Below are experts of layer 8 (counted from 0) of a mixture-of-experts language model. Rows are named router (the router's row for the expert) and show model dimensions 0-127. Each number is 500 + 40 x the weight over its row's rms, rounded and kept within 0 to 999. Numbers have three digits each.
After each expert's rows: a language model's description of what the expert responds to. This comes from a sample of Wikipedia text that the model never trained on.

# expert 56
router:419495431549486476540551528557472498509509467523500540562466495488534499400514455478536529462574513479545483428445526474500534515505487560502516503535555467494511475506544530475552513435474413472422475498448454562555499523464462543463537480411550472528563454548502521518544554483538458473517547576525502497536474469548503506422575442524501505519523465464419523529476503442457518530532
What it handles: Music chart tables. Pipes, digits and chart words like Albums, Billboard, Singles, Chart in peak-position tables, plus year digits and certification mentions.

# expert 5
router:499483483509485508476478505494496555465517430536496532554535458531476567437563542547537524499478432550524471526442543485507493447500556517527543478489438465500455476551502558541540448528473549443453542532436541441406389513445488534513575481543547524522535519443595491473465517496477514507485459497516465455491459529400522486463472519583523482504549499465446534442481473512545491455509
What it handles: Line breaks, negating prefixes. Line breaks ending list items or paragraphs, especially before a dash-led entry, plus word-initial prefixes like non, self, anti, semi.

# expert 6
router:524532584474510548521434510529496552480425523508487506449561407558502549489542504556461469462581493533559516493540484565516530511494466455485505498482515593415421435492520508504528501463462505491429507461480454507479498471517461450421506500470462506524508490556509546605508551513479466545535451499522467603549525462474495530450493535536494478522534483521591470519480501466447438525492
What it handles: Infobox field names. Field names in infobox-style dash lists ending in a colon, such as Born, Genre, Website, Branch, plus See also and section headings.

# expert 4
router:528566504482495490532533565499497537539486479466557529520484467496441506424473495566464549441511495546556438563468534465438482451493460527489541434479483445458473433442481430476496455487459446470483455494434469448445453490427487460445531534469506452491551444443473534407504549516481450470495495466513518458403510474471443471491478475453499480489470473486465438470490428519440448525538
What it handles: Mixed pieces, modals. Scattered tokens: modal verbs like would, may, could before be/have; the piece ick after Ch (chicken, Quickstep); prepositions like of.

# expert 24
router:479476508472471489432491419507542563467494475593483466507515562468474445496525435503492491488535472517454466525551502521560474462547496504529488482559523453529564537505508541528561517591581439435509489517408400483464498446490565512546529531481512510500512524441520534502482545572448456487529556478512488475531449455549467488462506435512559533451518455492470402494543475506521461520550
What it handles: South Asian and Arabic names. Middle pieces of South Asian, Arabic or Japanese names and places, such as Jang-ip-ur, Mahar-ash-tra, Abd, Hind, Naz.

# expert 16
router:522540451466567471475567547486438487520506490505471459470518472455446518524503548548478412506502552542497494512493498516545533528518478446566523493472519433475446566486546470548478454517560537533502487448511605521449550514487407454507558561470500453419574513446438485499469465559498496525440461448490474504503492490475479542497526594443487465470484456536510455447524552558485537496557
What it handles: Taxonomy name pieces. Latin scientific-name fragments and taxobox fields in species articles, such as idae, ensis, butleri, Genus, Synonyms, Binomial.

# expert 36
router:486550453445505452548505561518454514456544481454539547499448481473476511467470541442472497488509476549589437569478506492424495469471458520459549447474506435472484460449491477483453486494454435456470469483445538432440511464469470483460542491530461451468488472415446488413493524533447476456487453506515449471444540470442456440498442428473489441492456478483483488421463458524486461504551
What it handles: Latin binomial endings. Ending pieces of Latin genus names in species lists, such as Malthone-a, Trianect-es, Aphonopel-ma, plus Cyrillic letters and raw byte fragments.

# expert 26
router:443531598501494452451534470478471487495528517492511522532518435533500507480500437445510501526505412517501495484498527593511446530509478470495469395535505464492514453508542510475521544447492567496544530510519541508592606465470457547442556510532500512546472486535504482497493525512536519479483479517499506540426520506428510384531498482441426565535499534533421483554522450488480445562548
What it handles: Initial consonant word starts. First letter or opening piece of a word split into subwords, often D, C, F, N, or prefixes like Inv, ind, conv.

# expert 61
router:453562482431495452520540540505457519465540477454544576507414468467482524483456484494483497475514446501580413576469501491425504487480462521482555453475494448510473473444471464488450480484462410481438488485459520444391481457441503473453516505505486445453551452425473487423492515537450484490488453504488462465438528472486440469516432449472461446492445501475519491442487491511508449486532
What it handles: Articles and sentence openers. Function words, mostly the, a, The, This, Another, opening noun phrases after prepositions or periods, also commas and table pipes.

# expert 58
router:470480490534501500564508499469566446512520456489506473471543499533542402481563506530482454522526486524517529475506496457510459490547508493524537599502496521493468421512503458415521569538530413491466468491509473478473481594470491481550595481520479407528538461470463487515451487436566540493590519425535555532506524437528512503524492472457517539509505498566488455421459520536487501423550
What it handles: Mid-word name syllables. Middle syllables of proper names, often places or teams, after a capital opening, such as Celtics, Bradenton, Balmertown, Alberta.

# expert 63
router:540509575482467456508552460539513501543507434457527575460449520523447514462487503502472563465486506468476525527509523461546488455515505445491456522545547510503573481489401514524483437497507482481522476489528495480531536468506461447572560462498455436464499518534499507587443536507465464549527580532542432508393434476471476506535461455475551568530432481557454524508548491511509506456596
What it handles: Middle word pieces, modals. Short inner pieces like ew in elsewhere and likewise, ag, b, plus ability and attempt verbs such as could, unable, tried.

# expert 12
router:500476557467501531521472551534477481471484521547538589454518461531495500545515528479515433479484432479560487479488558538538569583502570440515444476512521558425493531567436540509476556526456436463447528441529580468511419496492449534440449477449490459453492446472472491503516496553515488467516529552536493473471471563516497510473484412515467546478559500580491502544473465456499462506559
What it handles: Table cell separators. Pipe separators between table column headers and cells, and semicolons separating header fields, as in Year | Award or Team; No.; Make;.

# expert 50
router:494546431485562508520475502578558554445538508513506508527439384509557484484518475540543500514436450513584478513537479483484496523499484471458505473529425553495520510616524538514517509521514419481507453478499416483440521554537470494521468498540506512510474600543491455543520442530515514509438522498556489523484467484498486479461480556440553535514442510466440550475538443518466457421457
What it handles: Military and national names. States, Army, Navy, British, Soviet, War, and the periods in U.S., in military and national-government contexts.

# expert 28
router:451553434551468509561533491511549487506492565465515582502519428544528508493462511569513582465460470555502507547469503515454487419498466531437492493501534561496480591581486480445564531472407440554480542464480519448430467515514528500479521510511543456476495507627498529515511503568482472481529500448554529534490536440515447518469523443453520495501518512416463544505527515490503493471495
What it handles: Capital letter abbreviations. Capital letters inside acronyms, country codes and model names, such as LGBT, LTU, NLD, IB, FC, AQM-34R.

# expert 55
router:441536527467552488511521487477528552456545447469458604540466526503503489455422479468507469494513418488574465536432560539478529460530495432462608474504529488464480575476487577464557488501465535540500507522484521488461444479438477500480465559486522506509419445480418535439540525503491475473477514457603471502482446511477532467478511518474495445458522497511569520456481485533520459433533
What it handles: Letter h pieces. The letter h and pieces like ah, eh, Kh inside words and names, especially Arabic/Persian transliterations, plus digits in years and tables.

# expert 14
router:501523458504543523559506541475411531504470490511537520445424568505534435490533589557489544524451496540448494501465451493518502441506512462562512597429475473557501503495501508482579495513459433456508523513530445444505475560494503491565479494511477541524447518517492479572467472458528461529502490435471565539608426550552440581497472479479548489484454525503444496500508487485454455530510
What it handles: Word-final suffix pieces. Closing subword pieces completing a word, such as -out, -over, -ion, -ability, -ute, in Layout, Transmission, Hangover, because.

# expert 2
router:442526363509500514488539493490466560505498514538503581486531454443511473517454504551514507528359544510434524477531525450600520527490511554480510594438543533495489522515493472535523557573433557555495515471514515458490464532512516502511481508570496481507449446545543466454495501500448465490488491471501548500533467549478507471556508497422472429491480486543485585528500521502495471467551
What it handles: Name and title endings. Closing quotes and parentheses after song or work titles, plus final pieces of proper names and place-type words such as Street, Avenue, Creek, -son.

# expert 43
router:558462459506551524451468491440488459460430417575522508522510538482508424547401516566433517471579479435472469501564470524489553478494506503526444525468486434501587471482485527464586507498519536487486509528522459482507537473438499510539530492468517496470531457443521461564497529497517506516543537420555479435526509511526507457444582452519508494512489463483498459592554455451548483533503
What it handles: Vowel+b/m fragments. Mid-word pieces pairing a vowel with b or m (Gibbs, February, Cambridge, lobbied), and capitalized Am, Em, Com openings.

# expert 30
router:483583471440484502556538543442449427462542426521529505514419467515485537472516538554431497478515423541562492548503503468510558532473490466466518452521548462478486441447542511533508519476419479490496522447456550473465442478490543507445569461477537471486563527455487464455500489572467445488476485489520477480432560497422396489539486447516493504472474522428465489496487468559471480519553
What it handles: Infobox list dashes. Line-initial dashes beginning infobox fields such as Language:, Publisher:, Headquarters:, plus pipes in filmography tables and Cyrillic letters.

# expert 59
router:442493532479459535499442497537488463483507466423515435519550491460540461541560526536432569506454486533485554473548507493513496510435486549539531499486444505544485433524461495548443609490477505527482560511463399480445464541502502529456440527580567509487397527553479507433502446497539553492487480504465485528551463542551527476571497472561446481539536518532516517524460516451492460533501
What it handles: Government and politics nouns. Political and civic words such as state, national, government, election, municipal, Party, Council, usually after the, a or National.

# expert 32
router:524519482547485486474485543470461456518483460478448435487493533510502452449501504525485507497506498535511498482526525516501545609463498472553455446515490487527481506509515496506504555477536535484557530467525573545487636503450437543491523505426505541440546499421519562441549483524535578526535522515385463476497525514501506558485454466611419511517514492511483445456497523425532467556543
What it handles: Lowercase Latinate prefixes. Word-opening prefix pieces like pre, per, aff, trans, comp, con, often in scientific or technical prose, e.g. peroxide, affinities, transition.

# expert 8
router:461547460439509449544529556496457496446497448470517548502430458494469492452475492492468501460507454526582456587458519486409473461476459521457533432480504445488485444461494482488450491487458430490445479468437525410448484459448459498425526527480475467454529471437454480431461527531459456513471468500509459464431523465450443436511492469446481472480467492490466487421467455510490456506560
What it handles: Prepositions, colors, place adjectives. Function words such as to, in, of, a, commas and table pipes in running prose, plus color words like red and city or nationality names like Philadelphia, Japanese.

# expert 62
router:464507461452516534555482552531436531485499498501468532501515449477499504459413566543470555493491422494515543536518517480404526469423494420515582473507471495524579506532491485521534530479449499542551454533526542511521456530493535451476509517508450502484490432497439425492500550545478530408490472510583459506457518521490488527483513447422499475401560488530558482575585479483518504503511
What it handles: Syllable am and India. The word piece am inside words like calamity, examination, parameter, plus India, Tamil, Indian, and single digits in table cells and dates.

# expert 60
router:473536501566445458504465520493522481525499476484511589483458517487432512461519514433503426511550424567449521518470510550500471502564468483499465452500566475448526559438496517459540409552502544480581434483505553520491456461475536501487487509565476447509536483512524488527514586514519471573451482497538466524502516498500476365498552501402467491469538525495455547467549517522440523506524
What it handles: Central European name pieces. Inner letters of German, Slavic, Turkish and Scandinavian surnames and places, such as Z-ł-otoryja, Gü-l-şah, Sch, Kr, ž.

# expert 34
router:427525525492528537449487417553564497490495518443535457414421489447509422528513499535536557572479508516503500530523556477555536492485552513566560472516512533530417544512505496512480460470548473517480459525429449510539481514482428534548503479535488518500474571515535521467476510512521571519499499448420427488473472486419477490554504609519470481485530445474526551541432501523462536472476
What it handles: Person and group nouns. Nouns for people, kin and groups after his, the or a, such as uncle, mother, parents, members, children, designer.

# expert 49
router:509496484493607513479404471485520535517532523504495412493511564479559499453497427533490550551474478424512461482518490470490505520511511487485560538543495569457488458469468511507528419559459484499507536464544548495485481563490489435529540533510491456501575493485470456487483503428492560472518475532552462551396625533459556521424477523471538549429488491512490501467554488526466541504516
What it handles: Vowel+liquid/nasal fragments. Short pieces like in, il, on, ur, ol inside foreign names and words (Jo-Wilfried, unanimous, Nautilus), plus digits in birth dates.

# expert 44
router:514512484453532486554553566532505498486507499532491571546517445490483491493467621525497531512477443554506492539503549426455440422525454452508547556488539476516473553469509500531438506481459414517494501464532546505514485557500540532458408558463487488488436427528490505432492475487506460458445450564520487525564393568520507556457503547514491517499477489454574486516453471491532491478458
What it handles: Compass direction words. North, South, East, West and variants like northeastern, plus colons and dashes in times, scores and infobox fields, often near coordinates.

# expert 3
router:532556493496540540473480572560446500523469506446455523457501444521451495422455535504541537553533523559562541528504516549486531499477571451460494514498444448536510469476478463473474492398524481510437449532544541547469534449565561514445487471494437522447508516529563507528542476490506537573478472497432467409497492567467534503466479574590492466523479505435538501515481498479480540472435
What it handles: Spatial and relational prepositions. Prepositions and quantity words after verbs or nouns, mostly spatial or relational, such as above, between, along, into, each, all.

# expert 18
router:554543529497442489491478464484495480528491458462462463559498538545535533535454473473446449457613503472434491424495564516488427493483440565551449410572510511513502522520487444508511521533535547513486450394526491488484568515525476496447574460501498501461469538501528611462549550469482519526470442484472476508429522468479445524507488442515498548520477530490500523494479513446541462548562
What it handles: Word-initial lowercase fragments. Opening lowercase piece of a split word after articles or pronouns in prose, such as sc(reams), rec(all), dec(ides), sl(ave).

# expert 45
router:554480504546556527506510485541521506526508491489506541494485513547498524510559461503510489519475461562569439519510593477482462461488445456539540532494484457489599423580471463478547473500518508559528456466540599474495537541511506408488539507454461447467467481486434422509529502527593470480513476448510487503435487453509502488488517466470536449585496525461422468476497461584486560436508
What it handles: The ic suffix. The ic piece inside or ending words such as vicinity, rustic, orthopaedic, plus periods and commas, often in election-result tables.

# expert 38
router:495579465426443507456440542477536487541485536600525545590552457445501517508454509482498453500491493534513527476508499530573494609501482469495428452510497455493469550486508484526521461567503556476484484420541474514517440592480501465420517507542519455474520534470463488523526460435454426496452447500498485532536548493418477541516480511508559540550513495498534569520442537541527494467484
What it handles: Birth-date parentheses. Opening parentheses, spaces, born, and first digits of years in biographical lifespans, e.g. (born 1935), (1848–, plus accented letters in names.

# expert 23
router:535494533534477511512580431453559509484488469513518561395542525524494446402494511520515526518574451478376495487497506501484472539541464506571493510510519515516463581475583458420522511476498537543493495495516563519564544454521508508506522565479479461536460472527519531471410577492488542493543485422565512541535444447535517480470523534444453485452468448527500484496531481502476544502509
What it handles: Mid-word consonant fragments. Short mid-word pieces following an initial consonant, like b-ond-age, f-itt-ings, emb-edd-ed, gam-ep-lay; also some table pipes.

# expert 41
router:429523387466551443496437550450538502468537502532500513570515483500470530543461433481524464470466434626532534512514449546507572554541518470466529492493514495495465538518577563494529460516400513496499526478471594548507538446555524481454477469592517485471484530479504417479478492526487471553462473494563478499493507537538543472510524545509492542538540469450456456495491489452511470504497
What it handles: Place-name infobox pieces. Accented letters and capital vowels in foreign place names, plus words in geographic infoboxes, such as Norrköping, Egyptian, coordinates, "Location of".

# expert 27
router:491517563520505486498489462531485465452513507461477509531455529446502506540490501439596546507563543436557554478488476546600472489521539475511446465446474621506593408502529501505442468450458538484490457501473530478464449557506508497505478469569552458515447530572516519491573465436495450505480456487543495487445512438486463583507577474501479478485479516480505511512481584496534486534512
What it handles: Determiners before superlatives. Articles and possessives before a noun phrase, especially after "one of" or a preposition, such as the first, his birth, its.

# expert 52
router:478418473488427502541576591496525452464514495480502513523486379516543498558487514576528481553542545441529494438469495451517458439581475557516491469541528555552468477515516554534551511449477501473448555418469498444455530486474515470442500527498524478466526492465487541465519531525502529487475498576439519503508553509462500551479547479383482504513501541498476565521515484516502538424477
What it handles: Sports teams and leagues. Sports team names and name endings in standings and careers, such as Pacers, Falcons, Eagles, NCAA, Baseball, League.

# expert 21
router:524502468549534520518508441475502484455457471585513522593472498501492501522475462517531438510545561429537446532485482472564537473542543549489530547538512451478561438511516406484551454515413522569493508490488578471471500522509482534517497537518531540518495509473505417435488580558461451509508561531467494469464514449482446479506533421519442430476515417508486490497419491482560475496461
What it handles: Titles and first names. Starts of quoted titles and first names in tables and credit lists, such as The in film titles, Tom, La, Chris.

# expert 10
router:523544565520467487501481520586468452516500502520552515543503483511518593524464485491454491471525551460480499530493481555418462541462493536496474513531383502409419464471504528573419528501458563441467502440524516501491513463544455459482532514464472505427519524535528509580488524495490544495556531557511495580530505494553439417465458462539497496493539506465539470467452539563456518485446
What it handles: Table cell spaces. Blank space tokens opening wiki table cells after a pipe, plus signs and dashes in cells like ±, −, —, Won, Nominated.

# expert 37
router:497531477493491530538488459553450522464507447522496460469467570475520491507484492568503451483509561454431476451549491521507511492447531531577495510543474527540472543474580427491514486457505559583427482463484430497520491462510466476437430464515498574493533491482485466520497518465469510514487498466458533473529566472457453520532540410585486373563525467493500489550427487447516563551495
What it handles: Media work nouns. Nouns naming creative works and products, such as film, album, song, episode, series, version, often in release descriptions.

# expert 57
router:492489543529439478559528479450472512518562514508545486506506485520535539497594459495547484473536561535505527516480515528532542546496515441491443505531515478511485463534450547478512479550556456467504442545561477495463439454516526466531492464392534521565512500522497432603491419457462503494480506527475537497480544473405538567524447431502504474578449546569553491494463491548470535519420
What it handles: Linking prepositions and receiving verbs. for, with, and, of, and verbs like received, include, won, linking a list or award to its object.

# expert 22
router:432523527494561473483535474464469537498500505458511508450577552543490546526550560521461449514467444510461517494543477491489482462505515517471438489453496547500459467523546497451467505465493539463465529488509498486593468456468499457533526616538520550529436563568461511505638513522449487486436463500524483464479466546509440503432504485519487408576572469497462443500473524468543524545503
What it handles: Digits in years/numbers. Individual digits inside years, year ranges, page spans and ISBNs, such as 1998–99, 2002 to 2017, pp. 15129–15146.

# expert 47
router:542484517489389488510517540511443571501524472516518411489571606547545519512494484479485565510514557457449495475529492497522494460460531475521468477525502474500551481471484482502472510510571519537515506594539434514519493489551494555478491426491517533485446539458546566558503486458468493547467524481476461448466495449420541521563492494599501449488475488434540488480434563440573454513485
What it handles: Main-clause action verbs. Verbs and past participles after a subject or auxiliary in narrative prose, such as found, used, said, felt, learned, announced.

# expert 29
router:491509526486485501485449515520497444502501584446543504507533471485549485523527535514477427428534498523483490392437506470523487466517495515437407480546508470497463510502518579514546479492502510456428536442463573514547492460509504500450456469438537493492577475511510555539582535479492546507502510542525462571553570464575468608510438493444494516527580515451548521521466453474504485452486
What it handles: Sports career statistics. Digits, spaces, pipes and labels in athlete infoboxes and medal tables, such as Apps, Goals, Height, Bronze medal, years.

# expert 25
router:478535482490458422532548452483487456545448489528487469584505452485584493514500566503486529553486519483623546529516504515474498485521454536467479458491551472523526457507505547478429525488428455533456443470448497550498456455501476454525464462535483480508556497520539580497571509504484459455445415426462499509490518473551544524537524516423531506490552554468501501536446461557590533513451
What it handles: Biography education prose. Punctuation and function words in biographies about schooling and careers, such as University, graduated, professor, degree, died, and periods in A.B.

# expert 9
router:524468464522564477583524435456532495471511505525455540420464530542467518504544466583487517480546465466502489531559486463488489484510523510537501557509451598567439539506534513414517465537433504532502498406447497479448485511511475512518560539511471503516504422500509445495464492491529398505553515497520519511494464466597528610444491507562586475449487516495489505465538483514515540482465
What it handles: Mid-word vowel pieces. Word pieces in the middle of words, often vowel-led after a capital initial, such as ous in Yousaf and Houses, ail, ole, oot.

# expert 1
router:577489476485464529495574479517493573515535509495545466441512535540478508493507534477392544506460495523379465475508522485482495475466477486554475481527525526517534556508572468462479507442555469536560460559547411502523461584544506469537425450539520497553433480529525494516481478518526472477476505437442486511537498510486553587598480502526498462510442509433438480457481521502464463549490
What it handles: Abstract noun suffixes. Suffixes and heads of abstract nouns for processes or fields, such as development, -ation, -ment, -ism, -ology, education.

# expert 17
router:466540535559508432502513559522484465523505479388527512538479538484458479508492538492549479510494511400584538506497550482484520452473555522464516497437472564458525413450449447474481553506513493460526497502508513465490557488493503523423438417540515502524405549474533591520572530505579461505431463524533496538554524572562506495519471493529502478504465491465539489514496458549524459546468
What it handles: Date and time phrases. Words and digits inside date or time expressions after on, in or the, like "On this day", "November", "next", "same".

# expert 7
router:471538532481516553471454507508429516440567498551515541518507490470490452455516546547511480521489511539503536537543537473488452568528564526460478513474545425559476457514503515542380443475523441525488462482540508468509460551480518554404473580516495456498506514526566451435498550539451440480501485510451506493522496508597455467483519481457515500512508513441578478512407524546524423543472
What it handles: New/Great and year digits. Place-name openers like New, United, Great, Old (New Zealand, United States), plus digits inside years and century dates.

# expert 13
router:451507468512558514471549516537582496593533490517556525479507421518465508459459505466534542493452456537474479508442428501485562448546505469554556452475572452502490486445556453509567477574438487438510466501515481499575453475488481540471533552503509515515539455469465502529460523506516541525461484508491596476521483520531509450411504464479476407458465480606527489516571485537508524491517
What it handles: Spanish/Portuguese name pieces. Word pieces inside Spanish, Portuguese and Italian names, especially accented endings like ñ, ón, ía and -ez, as in Fernández and Valparaíso.

# expert 42
router:474517450436499467548535524502460502470510475510509556510432484477495491479461518459486510446522459536573486575477500473417499443505437514428536433504528440510470435460477482496479478446465440477457494465454515425431497460417502480411535469480498447471497476416464485415476523514475470500491449491524470444415535479482446433484439459474453440457484495471484484434439472523491464524539
What it handles: Place-name commas and bytes. Commas between a city and its state code, such as Nashville, TN, plus digits in dates and raw byte pieces of non-Latin script.

# expert 40
router:538527509538517543505564516488490489559505491482499522520460473529455540531539507495488490526467496513450436448421503485412545440557443510479493517494519496477441472504494517545512536573417481470447553517487615503544577487476522531441479505518486529470556479461556544467544532570503556516459530611441523526505526511495485457470481562498486543457534459463433425483520485468396526516535
What it handles: Tabular list cells. Tokens opening cells in dense lists, especially minor-planet tables (JPL, MPC, Spacewatch, ·) and football transfer lists (Loan).

# expert 39
router:489541444450515454538537548513456499469564467473517568536429474474491498455470478466484514461536450555566455571476487486419482453470444526451524430473524448492462433476497474477444501456449442480465503467435507434441497467464519486444537495496508479443531465435457511413489522539442465490501460505537483453455550477446468436495431449476496437485474496494482501406442490547478473525530
What it handles: Table cells and numbers. Digits, pipes and encoded symbol bytes inside tables of results, finances, dates or scripts, such as 2001, $133,741, |.

# expert 48
router:485508504506430467466520449491506511447453521556570518508447455463494620563471507484468518453450494465516482498503538482521495543477464488450468485457519507471416458487500536527485524457487528541544500502538489520583500376504494522452484443500471497477518527504569537519491550532510425530474472515502517483490497534492527544489571582612467424513495488484565547465475552486482437392477
What it handles: Line breaks and headings. Line breaks before and after == section headings, heading equals signs, table divider rows, and opening quotes of song or episode titles.

# expert 11
router:521476582449461469545486531505443538528556515433446458475554494550521503466481405444553499507573568439551577475510525539474486581472510463498489512490478541522444498515431495577476464481460586466473490570490507571455461457530549559448509470505493564482495546513470530512498463419467509478438540502548490419471486468473526470494493558530500508485464567523520450531528486489460501539472
What it handles: Copular and auxiliary verbs. Forms of be and similar linking verbs after a subject or modal, as in "Lake is", "can be", "has been", "became".

# expert 51
router:500580469458518424481518565527517461455492535515512576474445471473482458537470452433492534468559449526473460546502456481491486485480438530509597527507530486495504458433454452434430479459553542517483503598486494504534568483464569469596522549501546505485482503466481498465483475533490489496580452465525484487456526486493501469487435475428563446481475534531493484406517516524440555520464
What it handles: Name and genus openings. First letters or early pieces of unusual proper names and genus names, often after a capital initial or hyphen, such as Ceriscoides, Roanoke.

# expert 20
router:456481481490584541569494524488477535498530432491470534420491453489545549475425555516497488474461495605544495545471543451465544506513508567411491414413420511526515540483487537502511514443492425429467521466536539475450504551472438527467512495464492535457579548528533497473459462499488442559467473532547494439463515485438473438478495505485483498473490480473474468486513499523466471524582
What it handles: Category labels and list separators. Classifier nouns like type, class, Category, Part, Squadron, plus hyphens, pipes, semicolons and colons separating items in lists, infoboxes and tables.

# expert 0
router:500462526451460520491503510517456560544538506474519490431479493525554488474460542501473489511567593488496464512489542504501544499509484489507479540498500533511443497489398542519480505401514409508453554440490409483475450539492492489501502501403515510471576474501438563556427528500485601568529497546486471533610563509567472469532564497481440513491489494493489510482520464496455464521551
What it handles: Table header and result words. Column headers and stat words in sports, election and results tables, such as Rank, Points, Player, Notes, the -ings of Rankings.

# expert 15
router:531476574439534510570535484552459543484563530455486505458488452487552473518492463533540571530534547403464493506491481545495589465478501469500467517435534557444468514545448477459521435502477505522521468447510427513470436504475543493474489491537455555553481472486544433555474503517468549494499573454555550437422532467556477442476510518526535515573470531485492529460533459559549458458513
What it handles: Past narration and adverbs. Past-tense auxiliaries and adverb endings in biographical or event narration, such as was, had been, severely, reportedly, initially.

# expert 31
router:461449466568508471513437469446524510522518516474497516452502557495535447460534517514476492505544473530504501506495469474452475532522492491509577531501417445487519442478469507514572566569553506483572507553494503503491451496491532480555539481417482434481505597529465443498468523413462567470513441405546524539526458501481495445530523467459474561510566506572483499475559407531482566502523
What it handles: at/it/ad word pieces. Short pieces like at, it, ad, and inside names and words (Alessandro, Patrol, cathedral), plus table pipe separators.

# expert 54
router:516520513490497479455507479518527492480451489565471460562485494480416547471445508469564491443478478487447515554486525523477480412481472483436441428536494455526558592449480489571517426581492492541463520452474464508451553467507543541498561553507525536485483516515502569475509422532475432498487448534563489484510532529491422453489455484491511583519584548534469478480490538439492479569498
What it handles: Initial capitals of foreign names. First capital letter of Indian, Japanese, Chinese or Arabic names, such as K(esariya), R(amūnas), Ts, Bh, Yam.

# expert 53
router:498487577496551494479489500482543465473546423576497380527560540473483470501546444471511474564474563506430499504562524489474389562544464596482514505538556464514531474500520523514471468497556496493535507449486504448467523478488499521473504497483546514472546484470523494447450581476453506488513485582458497570471597486448550520494447472476505536447464476530521482501459533468535456558453
What it handles: Capitalized word-start pieces. Opening fragments of capitalized names and terms after the or of, like Prin-ters, Day-tona, Viet-namese, Car-avan, Un, Del.

# expert 46
router:445586460447522459549528566495474510408539524479534568533444436479521503488493488488508497467515470516564469566502490465433504464439460512483554466505512466517461428438489464458434505484481433483455530528444515430476485459470488477478559510476499431464528474460442506418483535568448453514479460487508459448438526461428445435501446443461493456479484503470495509419464502528459475526513
What it handles: Numbers in sequences. Middle and final digits of list and table numbers such as District 139, Ward No. 89, scores and serial codes.

# expert 19
router:472522425491485487438523523542498420553518435539517470490461495530531514485523560524541446463566487527505542568534431559458515453523488512487523536476532487441443598550549530481410484489522550461492505532499471525512510468492493507472550535505470523516491471542397485522512527545536482506528468445499390579447522522429455449588507452502500459485533434464484529466503500519502452557543
What it handles: Abbreviations and table numbers. Letters in dotted abbreviations (U.S., D.C., F.C.), titles like Jr, Dr, No, and digits in tables, prices and election results.

# expert 35
router:439374457479532591461494537522474579574477481450525482465481456492577594473545477483451499516452499559484544416504553536552515538436464543498463509506527494538490470515487525472479499461582459446430499466423509623597484453490489524482527529458511493518473484515500461478540487535497466476499522523534526500562549529536549532507520493522484525506495452501464488516496492532513459543538
What it handles: Census and election figures. Digits, percent signs and census words in demographics and vote tables, such as racial makeup, households, median, sq mi, Turnout.